config.yaml
d_model: 96
d_shared_expert: 64
parallel_block: false
warmup_steps: 66
Below are experts of layer 10 (counted from 0) of a mixture-of-experts language model. Rows are named router (the router's row for the expert), down (a neuron's output weights, with its number) and show model dimensions 0-95. Each number is 128 + 32 x the weight over its row's rms, rounded and kept within 0 to 255.
Before each expert's rows: a language model's description of what the expert responds to. This comes from a sample of Wikipedia text that the model never trained on.

# expert 10
It responds to: Opening parentheses before unit conversions, degree signs, hyphens and dashes, and the blank before numbers in table rows, as in mph (195, °C.
router [126 186 105 131 169 135 137 150 155 146  91 111 155  51 131 192 169 117  89 175 142  78 106 177 135  56 156 125  70 106  90 111 161 120 130  97 158 117 177 135 103  68 119  90 153 131 138 124  81 148 134  94  93 159 137 125  74 150 112 183 167 106 161 151  70 126 100 106 147 113 149 103 120 169 112  81 128 121 159 120 136  97 110 175  82 121 122 116 134 184 114  61 167 125 112 151]
down0 [151 125 124 134 144 162 137 164 139 119 136 171 148 116  92 103 141 121 123 141 129 147 123 104 151 119 114 111 139 109 237 152  87 175 182 160  98 136 155  93 120 157 121  51 115 102  81 156 149 117  93  69  93 140 101 136 114 144  58 138 179  64 138 182 111 121 114 162 137  99 161 169 104 138 150 155 140 133 171 113 136 194 100 130 123  96 128  88 145 176 115  97 168 116 215 103]
down1 [121 162 134 130 162 112 137 114 151 145  93  90 124 119 138 122 144 160 119 129 132 115 203 105 103 140  68 189 146 124  80 169 159  87 149 164 143 144 127  90 128 113 142 168 162 121 136  80 142 148 111 147 105 142 139 123  95 144  90 192 139 197 155 129  97 162 159  85 112  96 124  97 144  70 113  52  71  95 114 142 210 122 125 141 114  72 180 139 110 163 169 176 132 113 136  62]
down2 [118 105 173 109 150 115 190 163 148 156 121 134 167 164 135 138 207 108 142 130 137 139 171  94 177 146 167 179 134 107 106 168  79  94 152 159 135 119 132 154  82 114 108 149 110 135 108 170 168 135 111 121 112 103 139 125 116 140 117 181 137 197 135 109 140 151 146  91 110 129 153 184 151 129 133 109 135 127  81 153 171 104 123  79 168 108 203  55  98 190 127  40 150 161 128 101]
down3 [127 128  96 110 156 138 119 105 158 142 160  97 111 200 146 131 108 105  87 121 227 179 149 101 153 134 157 132  91 155 176 137  97  84 114 154 130 102  88 119 164 100 125 158 131 156 108 116 136 123  71 140 123 100 192 131  99 143  78 166 164 166 132 154 124 135 126 165 103 180 155  97 111  66 132 159 140 145 130 120  45 127 118  68 175  93 127 142 141 165 103 197 125 132  85 175]
down4 [ 80 141  86 130 136 178 122  74 116 155  64 158 167 125 180 129 184 121 107 126 186 143 143 176 120 161 136 101 141  98 123 165 129  40 103 107 122 113 149 201 137 105 139 119 118 144 130 135 143 133 159 165 172 117 151 136 125  82 114 149 110 130 197 100 137 139  85 170 141  83 178 129 118 101 130 120 136 114  88  78 165 111 154 139  75 134 119  63 157 115 147 131 174 107 131 211]
down5 [ 68 109 143 152 123 118 176 102  94 138  97 176 169 158  97 115 116 161 107 196 130 155  98 139 156 120  99 127 201  95 115 104 126  89 117  94 126 108 155 125 173 116 109  99 160 164 114 124 103 113 101 139 177 117 129 128 102 118 152  80 165 109 123 107 128  88 118  80  98  87 118 147 127 181 124 174 121 169 157 113 117  78 130 214  78  77 142 174 153 143 121 183 142 161 199 179]
down6 [136 135  94 109 112  73 169 164 162 161  86 137 148  95 122 160 175 231 158 171 132 123  92  64 145 134 135 164 177 110 131 119 142 132 165 133 117  71 107 137 138 123  86  87 148 155 188 186 170  98  99 147 139 194 167 125 146 122  98 106 162  96 100 151 171 103 156 177 169 106 160 122  98 111 157 124 121  96 100 139 108 102 122 173  96 122 159  90 127 112 169 116 184 127  95 128]
down7 [102 129 136 115 100  89 143 126 137 140 100 157 122  94 164 128 107 120 144 183 143 131 132  89 127 145 155 116 144  77 116 142 134  95  99  73 160 113 157 153 125 137 143 185 140 109 160 147 143 119 130 127 111 129  76  68  97 134 153 203  87 110 132   7 107 148  82  79  86  85 113 149 150 103 138 152  76 101 174 121 150 136  93 136 169  84 170 155 170 169 108  93 190 132 128  76]
down8 [184 101 138 112 133 134 161 136 141 123 133  50 139 165  95 113 106 177 119 146 144 144 150 159 161 166 106 121 115 164 154 145 104  64 139 156  65 140 128  88 120 143 155 110 122 131  85 172 134  95 124  98 182 123 126  88 165 144 235 141 170 143 153 116 181 118 137 115 154 126 202 110  92 119 139 127 183 111 133 124 132  95 131  98 128 183 125  58 106  76 180 122 114 135  73 143]
down9 [ 93 125 164 114 152 110 125 112 122 109 147 121  83 103 101 155 176 134 141 144  58  55 182  65 125 165 113  64 143 127 141 142 144 172  92  66 166 122 154 166 138 171 101 158 145 103 145  65  95  92 150 177  80 131 113  91 110 110 155 159 133 142 122 189 172 137 149 162 110 121  65 117 150  68  87 149  91 173 168  92 146  99 140 103 138 104 132 138 103 140 109  93  92  97 147 143]
down10 [127  76 124  86 158  92  94  78 115 133 119  70 120 147 100 115 128 147 102 139  86 168  99 116 153 133 140 154 201 126  97 115 133 141 178 119 128 117  30 137 186 122 143 153  99 133  53 129 121 110 165 142  80 142 158  73 179 121 142 125  77  75  95  85 110 142 157 142 138 133 128 141  84 126  94 158 173 109 148 122  94 135  74 142 142 186 192  98 118 163 139 106 130 102 162 167]
down11 [132 121 155 178 116  95 122  66 139 118 103  66 113 165 131 129 119  70 162 100 133  85  99 133 113 120 128 102 103 134 138  86 153 135 124  85 220 136 143 163 125 167 174 113 116 100 166 130  91  99 132 141 135 135  28  94  65 129 204  99 115  98 164 139 135 141  74 153 134  97 137  86 124 104 119  64 142 126 174 167 109 122  87  99 152 120 102 111 138 150 144 121 136 186 106  85]
down12 [127 132 149 179  97 140 164 131  97  95 110 153 134 158 127 126 194 186  47 168 106 101 107 136 115 119 116 102 157  80 143 148  89 128 142 174 118  52  83 139 143  80  98 138 115 126 120 152 144 136 128 148 112 113 116 152 148 138 137 100 172  90 195 154  83  82  69  66 109 151 183  73  90 147 114 142 110 147 169 120 154 142  93 137 112 157  93 131 150  90 137 108 121 161 192  72]
down13 [139 136 123  85  70 129 128 115 127 143 108 138 167 113  86 129 126  81 105 114 145 162 151 218 126  73  74 112 106 171 147 157 155 173  77  75 179 206 133 112  89 151 120 136  60 103 131 181  84 138 127  95 122 105 124 119 106 196  99 160 188  98 130 102  91 191 116 164 125  86  90 127 166 152  99 112 151 133 126 119 145 180 124 153 110  86 125 129 124 126 165 156 110 113 133 147]
down14 [ 95  93 157 128 169  90 101 137 152  97 112 113 117 100  68 107 143 120  56  56  87 145 113 159 163 136  88 126 143 138 120 120 133 109 177 132 127  93 117 148 140 159 164 155 117 144 103 110  99 113 142  90  81 144 168 125 109 118 171 168 159  93 115 147 126  97 133 161 191 131 109 117  68 147 137 124 111 157 189 179 131 158 112 116 202 146  76 138 212  96 179 115 174 161  79 143]
down15 [137 153  81 127 121  84 165 113 126 145 148 183 160 136 160 127 171 118 125  79  75 145  73 143  75 115 161 140 161 121 210 121 179 102 131 100 110  94 104  74 193 117 142  43 135 116 134 139 149 168 127 107 167  99 109 129 169 114 140 154 126 192  65 180  88 139 146 169 156 134 127  94 141  92 134 101 115  61  85 109 160 129  99 111 140  87 135 132 111 114 138 132 129 136  66 141]
down16 [ 72 125 149 181 126 177  64 132 116 124 141  99 136 121 138 181  91 115 126 172 114 104 110 165 106  97  72  78 115 124 161 172 130 191 116 145 113 143 145 112 134 128 117 152 148 107 161 148 135 149 168 141 181 133 169 103 140 118  95  98  76 157 199 142 183 148 163 132  58 114 142 115  84  69  93 189 135 162 146  94 141 134 172 124  87 110 122 116 141  90  96 215 146 138 130 130]
down17 [133 139 121 144 163  92 128 177 158 128 156 142 119 137 115 121 156 125  79  92 126 196  87 121 140 149  99 137  85 135 114  63 114 106 129 131  82 157 108 181  75 147 144 156 102 147 191 140 168 163 146 160  99 171 143  91 125 132 135 135 111  97 120  73 169 175  87 125 113 156 169  95 174 135  91 159  81 176 112 151 127 140 101  71 124 145 192  79 193  54 112 139 113 154 116 169]
down18 [114 169 107 183 107 102 104 163  83 154 156 186 137  83 157 133 134 169 172 100 140 159 148 133 168 150  64 113  99  86  70 114 117 107  89 125  68  98 175  89  99  83  87 107 157 120 131 117 134 107 129 108 167 131 148 142 173 119 174 145 129 110  77 224 137 127 124 128 129 166 135  91 165 116  78 164 123  98 139 179 119 102 178 137 111 151 114 100 139 137 116  99 199 153  91 107]
down19 [156 132 119 129  62 115 148 145 174 116  96 153 123 130 104 128 127 173  44  80 137  95 148 125 153 139 119 146  82  98 121  94 108 140  57 136 146  91 149 125 116 153  82  53 134 162 119 168 166 169 157 125  89 109 179 148 133 164 155 110 134  70 172 115 165  65  98 135 133 144 133  56 124 100 156  92  79 158  97 131 191 111  90 106 158 150  76 113 136 108 140 110 125 158 166 103]
down20 [132 119 147 115 136 121 134 172 105 120 191 184 111 120 114 112 122 112 149 227 154 121 123 110 158  89 101 170 117 129 139 101 111  92  64 131 135 179 184 164  66 158 154 139  88 121 121 105  79  48  91 109  64 120 108 118 158 154  72 137 160 114 115 109 116 139 107 157 141 134  93 111 162  96  78 108 137 147  62 137 124  91 171 182 118 136  98 167 136 110 140 131 144 147  62 120]
down21 [117 166 158 109 164 137 113 161 124  97 119 181 163 158 147 114  93 108  96 124  79 109 154 176  61  95  90  73 128 111 120 100 114 157 118 165 132  44 150 128 149 124 139  98 101 168 103 107 109 130  92 197 115  98 183 129 126 147  95 115 135  89 133 162 109 111 118 108 182 162 186 148 204 143 159 152 135 176 192 127 118  59 154 104 106 136  97 149 137 163 125 146 176 164 134 109]
down22 [ 82 147 205 122 116 121 143 123 137 119 111 105 154  94 105 165  91 122 138 192 233 102 108 167  67 161 127  78 117  90 133  89  69 140 188 100  99 164 129  86 132  96 175  62 137 119 145 127 110 124 128 117 163 113 110 129 165 117 117  71 132 113 113 173 110 137 125  97 173 125 120 188 144 191 171  89 170 101 172 100 122 111 148 162 115 114 154 122 146 107 149 114 133 123 104 101]

# expert 29
It responds to: Lone space tokens before numbers or words, mostly in tables after pipes, commas or colons, plus word-initial d, D, de, und, att.
router [145 122 110 148 171 121 116 120 220 151 142  83  38 115 176 105 135  83 141 110 141 153 143 166 154 118 187 127 148 166 146 136 107 146 123 164 170 108 119 165  97  74 119  92 160 145 124 117 120  79  69  65 104 130 137 119  81 114  93 135 154 163 100 139 122 146  81 113 141 115 106 100 144 138 168  75 112 107 142 110 125 206  87 136 121 150 159 112  86 189  91  69 108 156 132 146]
down0 [103 176 159 112 109  97 129 118 167 178  82 106 122 160 190 105 171  88 148 129 118 119 132 142 178 159  87 112 163 181 142 115 182 159 145 120  70 124 146 104  91 189  80 106 116 115 136  82 112 127 118  56 163  84 108  94  87 128 154 128 143 152 132  65 104 115 149 137 130 102  67  84 181 150 165 167 181 149 151 120  83 126 106 122  68 120 133 148 100 103 160 168 139 101 161 112]
down1 [153 132 184 151  92 125 207 157 157 144 185 144  51 148 111 141 144  83 202  77 115 131 157 126 128 138 122  89 108  95 142 177 148 165 177 127 132 100 120  94 162 149 141 106 115  90 109 138 160 103 130 121 117 203 144 161  88 107 125  99 155 118 116 156 192  85  90 143 153 166 107 120  76  85 143 119  71  98 151 127 118  99 147 110 125 114 117 102  93 149 129 128 206 173 156 127]
down2 [199 103  85 118 170 109 186 123 113 133 121 162 155  96  97 112 133 170 163 120 172 147 116 121 155 117  87 141 172 165  84 197 120  81 122 108  98 143 109 129 159  80 141 136 120 161  61 114 119 123 165 101 131 116 158 119  90 141 123  58 174 155 212 101 117 126 135  90  89  84 131 146 158  80 157 128  66 165  91  74 148 124 155 115  93 111 134 168 141 152 115 158 132 105  81 120]
down3 [ 58 175 100 140 126  59 142 131 137 153 187 146  94 143  98 134 139 133 132  70 145 132 143 178 161 100 161 127 140 130 145  70  84 168 128 132 155 120 140 120 101 137 146 122 130  77 138 125 127  84 109 118  74 117 172 162 143  54 177 123  53 140 113 135 111 144 175 140 159 110  67 121 156 174 111 149 172 160 132 132 137 165  61  88 141 164 108 161 144 113  96 188 127  73 147 143]
down4 [ 97 104 175  96 118 113 155 170 148 113 102  69 144 125 169 119  69 124 153 193 151 178 131 120 125 151 182  64 103 128  89 155 105 158 159 194 125 116 133 188 123 123 156 161 206 133 124 152  94 106  89 146 122 173 120 172 175 110 113 104  98  75 138 109 133 135 122  87 113 155 188 141 140 178 104 144 104 162 108 120 170 135 163 147 139 151 133 132 123 203 146 142 171 170 140  90]
down5 [130 101 173 103 114 115 112 133 159 134 144 129 101 137 207 116  95 154 119 105 145 131 128 116 168 131 129 158 200 119 165 101 116 111 135 127 119 139 113 208  74 116  73 105 118 157 122 174 144 141  95 107  81 158 150 136 159 114 110 124 104 148 157 155 104 104 108  16  98 162 126 143 123 125  84 114 135 142  96  87 129 107 119  98  83 131 199 153  71  73  97 111 141 180  57 115]
down6 [181 133 132 152 152 102 106 135 104 160 148 168 174 120 120 146 139 132 163 109 102 132 167 124 117 144  86 139  78 130 177 136  75  96 149 100 146 120 118 170 101 205 144  80 116 139  91  45 103 142 133 183 136 141 126 142 127 181 168 149 134 125 112  40 125  94  82  94 134  89 179  77 123 149  77 158 110 199 109 132  85 136 109  96 126  74 126 110 134 119 131 127 202 142 139 121]
down7 [104  59 118 111 143 133 162 186 163 130 118 149 144 102 127 113 104 135  49 150  78  75 192 110 141 154  96 176  67 165 135 158  61 143 109  91 110  82 138 165 124 106 113 115 111 127 156 157 115 182 116 125 176 169 172 151  82 123  90 100  70 113 105 143 144  92  96  84 196  87 123 101 123 155 151 107 156  97 133 155 127 124 168 183 108 144 104 106 118 146 180 135 140 131 126 104]
down8 [129 147 156 114 121 136 105 152 116  95 161 164 107 125 184 110 148 131  60  74  41  79 167 135 158  91 121  75  73  95 103 134 114 120  78 150 139 109 131  72 116 172 174 126 123 110 121 112 101 127  67  88 116 152 134  69  61 115 136 143 119  94  59 181 137 129 113 124  77 142 140 127 131 127 117 163 122 140 158 186 131 170 110 124 159 118 106 181 175 174 112  96 129 147 150 159]
down9 [137  85 116 145 163 113 124 105 144  69 140 124 154 104 124 101 116 126 111 134 150  49  82 173 117 159 162 109 149  88 124 119  97  81 106 130 151 116 136 108 154 201 104  88  83 127 170 151 153 135 119 152  79 142  95 171  93 141 184 130  97 107  84 164 152 135  43 164 111 168 115 117 111 156 107 116 177 169 161 129  92 118 137 179  95 121 221 118 141 127 109 117 152 107 195 143]
down10 [119  84 122 124 175 111 145 109 148  99 148 208  84 154 181  78 146 141 161 141 112 113  59 159 103 146 140  77 139  97 148 140 165 109 196 103 112  90  76 137 141 171 188  95 113 122 172 145 160 117 161 134 128  75  97 165 156 150 162 127 100 173 127 103 121 133 154 162 136 153  57  71 123  52 140 169 138 152 113 172 131 132 157  59 147 118 138 107  94 136 148 126 133 114 119 139]
down11 [123 105 146 103 117 129 104  90 197 205 148  94  90 114 143  74  76  81 124 122 118 195 137 177 124 119 117 175 187 141 137  51 147 126 107 153 145  94 121 170 109 102 170 113 151 102 107 115 111  85 105 142 137 117 151 134  90 146 105 120 153 143 184  13 181 106 135 114 126 122 120 134 136 151 141  89  87 154 130 152  82 142  95 176 152 149 190 112 119 127 132 118 148 135 142 107]
down12 [134 139  82 134 119 154 149 168 156 109  61 111 190 131 117 176 147 145 134  97 141 151 157  83 101  73  94 170 122 171 113 123 150 152 156 118 143 162 124 122 127 129  88 113 134 111  84  84 159 115  97  46 174 171 129 206 144 121 199 124 133 122  95 137 135 154 129 104 102 175 198 132 138 130 142 127 112 135 114 104  92  80  57  73 170 138 132 154 107 118 148 167 160 138 160 180]
down13 [170 139 128  97 134 151 114 173 148 136  91 145  92 140 143 159 107  94 166  84 173 160 137 146  68 136  78 114 154 110 109  84 140 134 141  98 106 150 169 118  97 100  59 118 106 167 151 170  82  85  52  68 118  96  82 137  87 112 148 127 151 145  72 140 115  95 134 154 166 165  62  89 101 145 179 112 147 141 140 156 152  88 119 146 169 130  77 165 115 114  55 125 109 137  91 119]
down14 [148 180  80 184 112 129 158 126 132 140 105 141  81 137 127 152 104 158  91 148 138 128 126 101 105 158 101 100  99  49 128 104 143 125 130 108 108 137 105 120 120 117 142 136 125  67 152 103 141 153  91 107 197 148 138 112 174 110 106 131 134 109 191 113 121 160 147 124  96 144 113  95 119  45 216 211  83 105 118 108 121 174 172 128 105 173 124 134  80 150 146 190  78 137 175 116]
down15 [146 108 166 159 140  93  47 128 126 119  69 149 134 117 147 123 107  79 129 107 178  65 122 132 117 134 115 175 155  75  92 133 134 151 152  87 152 112 111  67 138 153 167 144 123 115 170 107 131 148 143 175 131 135 113 131 162 166 143 163 130 152 116 135 160 167 130 112 100 133  58 144 151 102 115 115  68  57  87 150  50 152 104 128 159 143 142 123 140  99 191  88 120 149 169 209]
down16 [195  97  82 125 183 121 105 195  53 133  90 179 139 147 145 155 123 121 139  95 149 131 136 119 161 104 104 106 123 127 107 111  95 154  58  81  65 116  82 174 137 106 119 172 168 145 156 127 169 143 176  94 106 155  77  97 137 104 111 131  94 124  97 135 188 155 140  80 119 120 155 171 118 116 181 117 127 100 165 110 165 158 148 136  92 160  71 129 102 120 100 136  84 125  71 143]
down17 [159 116  89  82 120 121 129  80  68 127 112 152 153 165 137 123  98  95 175 124 146 154 116 208 146 178 180 105 113 154 206 163  94 157 115  88  96  86  85 113 159 174 135 168 121  99 122 132 139 181  82 147 146 129  84  65 129 108 130  91 112 106  42 102 140  80 143 127 124 149  88 153  99  81 169 121 145 120 127  66 129 139 134 153 116 121 130 130 102  95 153 123 107 158  74 114]
down18 [110 142 129 107  84 117 109 111 117 114  76 119  83 101 149 144 197 139 140  71 140 156 186 143  91 184 199  99 122 102  38  70 129  86 122 160 115 134  97 149 128 127  74 175 116 110 156 143 183 190 105 111 142 107 117 138 122 134 119 149 147 146 132 178 173 201 118 156 167 180 175 106 134 157 163 130 126 123 125  93 104 146 143 120  84 173 142 134 130 110 173 168 142 115 124 164]
down19 [ 85 104 123  87 122 107 194 147  97 194 157 146  48  90 125 107 149 109 168 143 121 143 142 121  97 128  98 142 126 123 123 203 131 138 143  99 145 170 201 129 124 135 131 104 104  59 157 119 142 160 145 111 114 125 110  84  93  78  74 143 170 160 135 121 114 143 166 137  99 106 127 105 131 150 140  94  81 136 106 135 126 152 131 110  71 117 122 167  82 174 116 173 224 188 137 119]
down20 [109  78 118 183 130 130  64 125 123  96 105  73 173 183 130 113 115 170 136 121 127 140 172 176 134 180 106  79 157 120 154 114 119 140 124 154 117  76  93 137 160  68 116 114 174 133 147  96 146 152 125  98 137 125 106 168 105 114 134 118 120  81 137 139 187 126  83  71 140 149 120  86 121 115 125 140  69 162 178  99 134 151  99 234  97 133 166  58 142 107 140 125 100 104  89 108]
down21 [190 133 128 133 134 159 115 128 130 144 119 113 117 172 118 130 135 149  75 154  39 118  81 117 123 183 103  63  65 101 127  87 156 160 151 139 156 115 126 104 122 161 124 144 151 180 157 180 171 138 145 156 165 165 148 122 152 156 180 117 147 118 167 108  99 156 130  82 170 160 175 141 121  73  78 139  88  95 133 143 172 145  94 144 100  77 150  66 133 137 149 138 115  62  76 146]
down22 [103 152 138  89 190 136 141 134  97  91 112 111 118 197 112  97 117 150 145 133  96 119 133 153 136 171 126 132 147  60 135 166 122 157 110 185 159 107 142 149 121 131 125 159 153 123 114 109 104 127 154 112 152 120 169  94 121 135  17 131  76 183  66 133 183 124  58 160 189 136 151  86 218 112 146  84 122  87 104 112 101 127 156  96 152 128 132 139 145 110 111 109 109 165 101 108]

# expert 43
It responds to: Opening parentheses, opening quotes, hyphens and en dashes in scores or ranges, as in Grunwald (1933), 2-0, late 1950s/mid-1960s.
router [143 174 122 150 159 153 119 104 192 171 105 118 120 104 130 191 182 118 118 177 154  63  99 179 170  65 164 142 103 105  54 136 149 116 118 129 190  79 132 105 123  96 110 115 182 133 151 137 119 132 162 134 101 148 125 121  80 170 117 142 162 106 176 133  83  85 102 100 142  92 134 124 137 176 106  78 112 110 139 129 111 106  85 175  98 160 113  96 126 175  96  54 131  96 110 140]
down1 [123  90 122 131 125 108 151 127 105 164  89  92 125  78 130 163  83  99 224 170 144  87 101  99 130 169 108 140 155 104 137  41  91  90 102 134 134 112  98 101 153  83 132 159 145  96 180  97 142  96 107 185 158 165 116 124 130 125  97 107 120 128 132  92  80 123 120 121 132 149 184 135 166 129  51  87 209 105 127 147  91 150 128 169 131 138 140 201 147 124 137 132 147 143 160 106]
down2 [118  93 143 103 122 132  72 119 100 199 127 174 154 178  93 128 142 145 150 126  58 117 179 152 147 102 120 127  93 156 146 188 166 113  95 155  83 127 108 111 151 132 102  92 147 168 175  99 130 122 197  71 128 100 161 152 148 171 207 120 177 106 141 112 140 185  91 149 131 119 137 112 204 134  93 119 128 102 110 147 128 123 200 155  70 121 110 137 177 124 116 150 123 114  98 113]
down3 [101 110 128 115 149 120 151 106 107 143 112 184 143 161 159 108  93 146 173  81  68 118 158 129 158 141  97 120 148 112 161  99 148 173 111 113  59 156  63 106 128 149 147  97 157 176 114 153 186 136 104 175 131 103 117 167 148 154 129 118 108 117 154  80 142 181 149  81  75 173 121 129 173 106 104 144  99 130 139 151  68 131 150 122 179 161 116  81 179  87 116  72 183  95  62 138]
down4 [131 152 107 149 150  59 108 126 114 137 115  72 105  76  96 136 133  97 128 162 124 152 112 155 158  96  80 122 116 149 104  86 141 129 135 151 120  95 158 112 183 139  90  86 167 168 113 114  95 114  67 156 155 176 146  86 120 116  91 114  86 211 189 175 129 153 102 127 177  41 143 131 128 105 104 151 129 124 148 120 112 146 151  79  83 116 167 172 174 134 132 103 201 143  99 127]
down5 [121 168 112 103  86 175 103 117  92 156  90  82 193 150 130 122 114 131 162 181 121 159 114 177 136 130 109 111 108 185 135 144 106 138 128 121 137 131 132 181  58 170 123  84 141 191 116 152 149 188 161 119 143 124 135  67 177 107 146 162 115 113 120 117 119 183 105  98  88 116 199 117 175 104 159  94 175 114 114 109 151  51 114 103  79 100 142 123  98 106 173 124  80 160 131 147]
down6 [145 139  91 110 144  73 149 103 153 144 126 238  69 142  98 123 141 151 100 158  68 116 148  89 154 143 132 114  91  73 107 133 177  99  90 106 156 167 157 115 147  88 146 117 178 146  80 134 111 111 114 101 155 176  97 125 154 109  88 148 165 126  94 125 165 109 184 117 126 152  80  77 112 177 150 128  76 142 120 130 186 107 110 123 138  80 127 138 141 191 158 102  72  97 142 111]
down7 [156 152 145 145 106 106 108 166 125  93  98  88  86 157 126 136 196 113 108 171 144 155 153 119 119 122 162 113 110 134  46 123  89  84 137 100 116 142 119 207  96 121 140 200 110 110  97 147 153 125 189 207 114 121 143 113  81 121 151 156  97 155 153 100 134  88 113 106 124  45 162 131  79  72 134 130 124 132 147 142 120  49 118 115 121 150 102 100 158  86 167 164 135 145  97 100]
down8 [ 80 149 137 151 156  93 164 187 135 139 211 112 207 131 119  94  98 155 143  70 182 133 112 149 154  76 110 158  83  88 129 153 116 127 116 139 162 108 106 169 140 158 116  87 135 133 110 170  79 115 153 147  88 109 170 150  64 201 128  68 154 147 137 144 150 115 136 176 104  74 186 122 110 136 128 125 123 166 113 115 114 147 151 120  91 151 108 126 174 151 135 150 191 137  95 141]
down9 [174  67  87  43 126 166 155 191 170  96 142 106 160 138 133  83  89  97 134 119 143 100  95  52 156 130 142  98 134  96 117  82 123 122 165 104 134 152 102  75 120 116 118 140 144 136 149  84 134 146 162 153 147  77 100 111 119 130 143 176  76 142  86 166 173 155 147 189 123 147 185 117 152  82  69 110 177 142  76 133 155 142 150 141 120 120 101 164 145 167 132 104 112 107 104 103]
down10 [108 151 169 125 172  90 103 104 145 179  61 108 130 141  77 103 135 154 163 142 108 120 111 124 134  79  68 141 120 143 113 123 202 127 161  91 116 101 127 108 129 121 158 191 114  62 111 175  51 110 219 142 112 155 125  72 108  97 110 211 139 134 134 125 109  84 137 132 117 138 163 126 130 152 162 122 101 159 184 138 131 100 119 130 133 134 149  68 145 140 143 162 159 139 113  74]
down11 [ 95 150  83 115 167 149  98 149 121 142 147 140 177  60 152 190 122 152 143  94 144 143 143 114 109 136 124  75 149 166 160 117  83  73  99 191 131 157 135 138  82 144 182 158 135 133  67 115 149  67 103 115 106 122 145 158 147  86 115 121 162  86 156 151 103  84 196 140 198 145 190 113 146  95 143 114 161 181 145 114 159  89 142 129  78 150 152 125 152 153 111 108  70 156 148 121]
down12 [ 99 111 175 113 125 108 139 121 153 143  75  85 137 162 120 157 147 120 181 110  93  96 124 206 141 131 174 111 131  52 124 101 108  83  97 144 129 156  99 166 120 129  80 135 108  92 149 103 100  85 104 167 125 103 176  87 127  65 157 117 101  95 110 135  70 100 134 159 195  82 153 157 125 118  88 168  82 100 129 156 120 155 158 104 165 182 103 141 125 136 106 112 146  95 215 122]
down13 [129 165 166 144 148 131 194 160 166 136 100  97 137 128 162 143 131 183 117 157 117 142 168  90 118 102 155 148  99 111 111 141 125  69 113 181 130 145 120  98  72 119 107 200 141 140 171 110 144 102 152 168 186 135  96 143 137 143 133 228 108 159  87  97  74  93 178  82 101 145 132 147 104 104 110  91 137  83  99 182 105  71 147 120 138 161 142  77 111 102 159 152 155  92 131 102]
down14 [144 146  94  79  94  69 154 158 102 130  69 100 146 107 168 100 149 194 157 146 163  89 115 120 143 148 114 131 157  86  88 145 152 136 159 100 121 177 114 119 152  94 160  67  82 138 136  98 129 128 133  94 172 146  93 139  52 124  64  85 105 141 161 195 112 113 136 135 154 152 134 143  98  80 105 127 135  98 204  88  93 142 104 144  59 118 114 184 120 114 128 135 144 166 161 110]
down15 [151  98  90 107  94 133 196 124 114 156 137 102  73 192 169  92 141  82  81 133 158 137 123  95 129  89 134 152 147 139  94 154 108 147 171  92 133 132 166 162 125 167 143 100 105 116 157 114 101  58 102  88  86 120 132 113  66 117  61  48 154 128 113 123 106 156 157 140 145 106 110 169 165 126 176  86 135 124 114  90 179 176 155 160 152 106 155 172 137  93 112 162 155 171  87 122]
down16 [139 171 108 133 155  81  51 106 201 145 146 159 154 155  54 116 159 148 111 114 145 102 110 162 132 113 103 186 118 124 174 212  96 158 125 138 117  96 156 116 109 106  73  80 120 108 138 110 146 166 124 134 146 102 108 156 132 118 140 133 196 141 110 180 144 142 167 129 138  90 110 120 168 142 223 122 124  80 178 161 167 162  96 134 133 105 123  98 121  87 118 183 149 139 130 125]
down17 [128 172 177 126 125 103 132 154 104 127 162  97 195 118 189 123 120 104 125 177 154 166  75 118  93  93  95 114 146 113 112 161 176 121 154 109 164  98 136 111 178  92  75 151 134 142 168 170  74 151 152 179 132 104 122 100 131 116 111 119  81  65 155 134 156 100  85  94 136 163 126 149 157  50 127 163 103 140 166 112 139 141  73 105 124 131 166 196  68 101 132 155 135 113 138  74]
down18 [121 103 139 114  50  99 117 135 120 120  93 150 107  88 176  74 142 119 153  96 127 131  57 160 154 134  87  93 145  82 164 129 157 113 193 155 194  97 167 117 122  98 129 169 125 165 119 134 129  95 133  92 184 178 172 120 156 149 121 138 126 129 177 138 108  81  97 133 131 169 140  22 105 148 156 147  90 148 128 148 133 122 151 143 206 147 142 138 150 127 111 103 141 164  72 149]
down19 [103 108  94 106 148 135 121  41 150  96 117 148 159 169 124 122 142 178 123 146  88 165 126 137 197  90 147 122 141  86 150  69 183 119  99  63 129 142 133 162  98 122 143 100 147 133 138 107 131  73 147 165  97 127 127 134 106  83 111 157 161  95 185 104 148 134  51 158 128 186 161 139 145 123 121 104 106 123  89 108 128  85 104 130 162 154 140  64 136  61 154 134 158  99 198 157]
down20 [ 63 167 190 184 174 113  94 147 134 126 134 148 128  92 123 134  97 111 149 107 198 152 117 174 119  86 131 117 137 119 161 112 142 111  83  92 100  81 153 116 107 136 184 154 131  87 133 148  72 138 147 182  99 119  91 122 195 130 152 110 147 121 138 106 166 170  76  84 132  94 140 120 128 111 167 170 156  97 126 184  92 158 105  75 136  85 149 131 151 107 181 201 120 146 132  79]
down21 [103 128 107  85  92  88 133 102 146 185 115 133 111  48  91 124 153  96 123 106 126  85 172 118 101 123 145  46 101 137  75  74 136 138 116 132 143 123 133 137  96 136 130  73 185 148 168 144 171  93 128 107 116 137  99 158  90 117 183  84 114 133 120 133 140 111  94 175 174  77 133 123 148 164 101 152  75 137 143 128  97 201 150 105 125 109 123 111 128 128 147  60 124 185 183 187]
down22 [134 155 182 111  99 106 177 136  79 115 115 156 131  78 141 123 151  46 151 135 166  87 114 106 147 107 104 200 138 149 126 118 119 167 110 139 147 156 165  85 127 160 121 145 161  72 114 157  98 122 167 124  81  94 132 104 141 170 138 176 138  97  94  83 173 109 137 136  86 171 155 113 147 203 167 111 105 104 174  84 115 107 149 167 152 146 200  82 152 163 119  92  96 145 164 160]
down23 [134  69 139 145  75 121 117 134 133 121 105 101 167 184 118 188 102 144 116 127  87 127 107 160 125 146 129 171 112 126 101 100 123 105 155 118 105 127 157 174 158 136 100 147 138 168 192 108  90 176 117 120 122 137  73  82 121 190 165 145 168  97 132 139 166 186 164  93 198 149  90  99 129  82 107 108  96 153 140 123  72  78  72 133 106 145 176 116 176 109 102 164  80 173 171 105]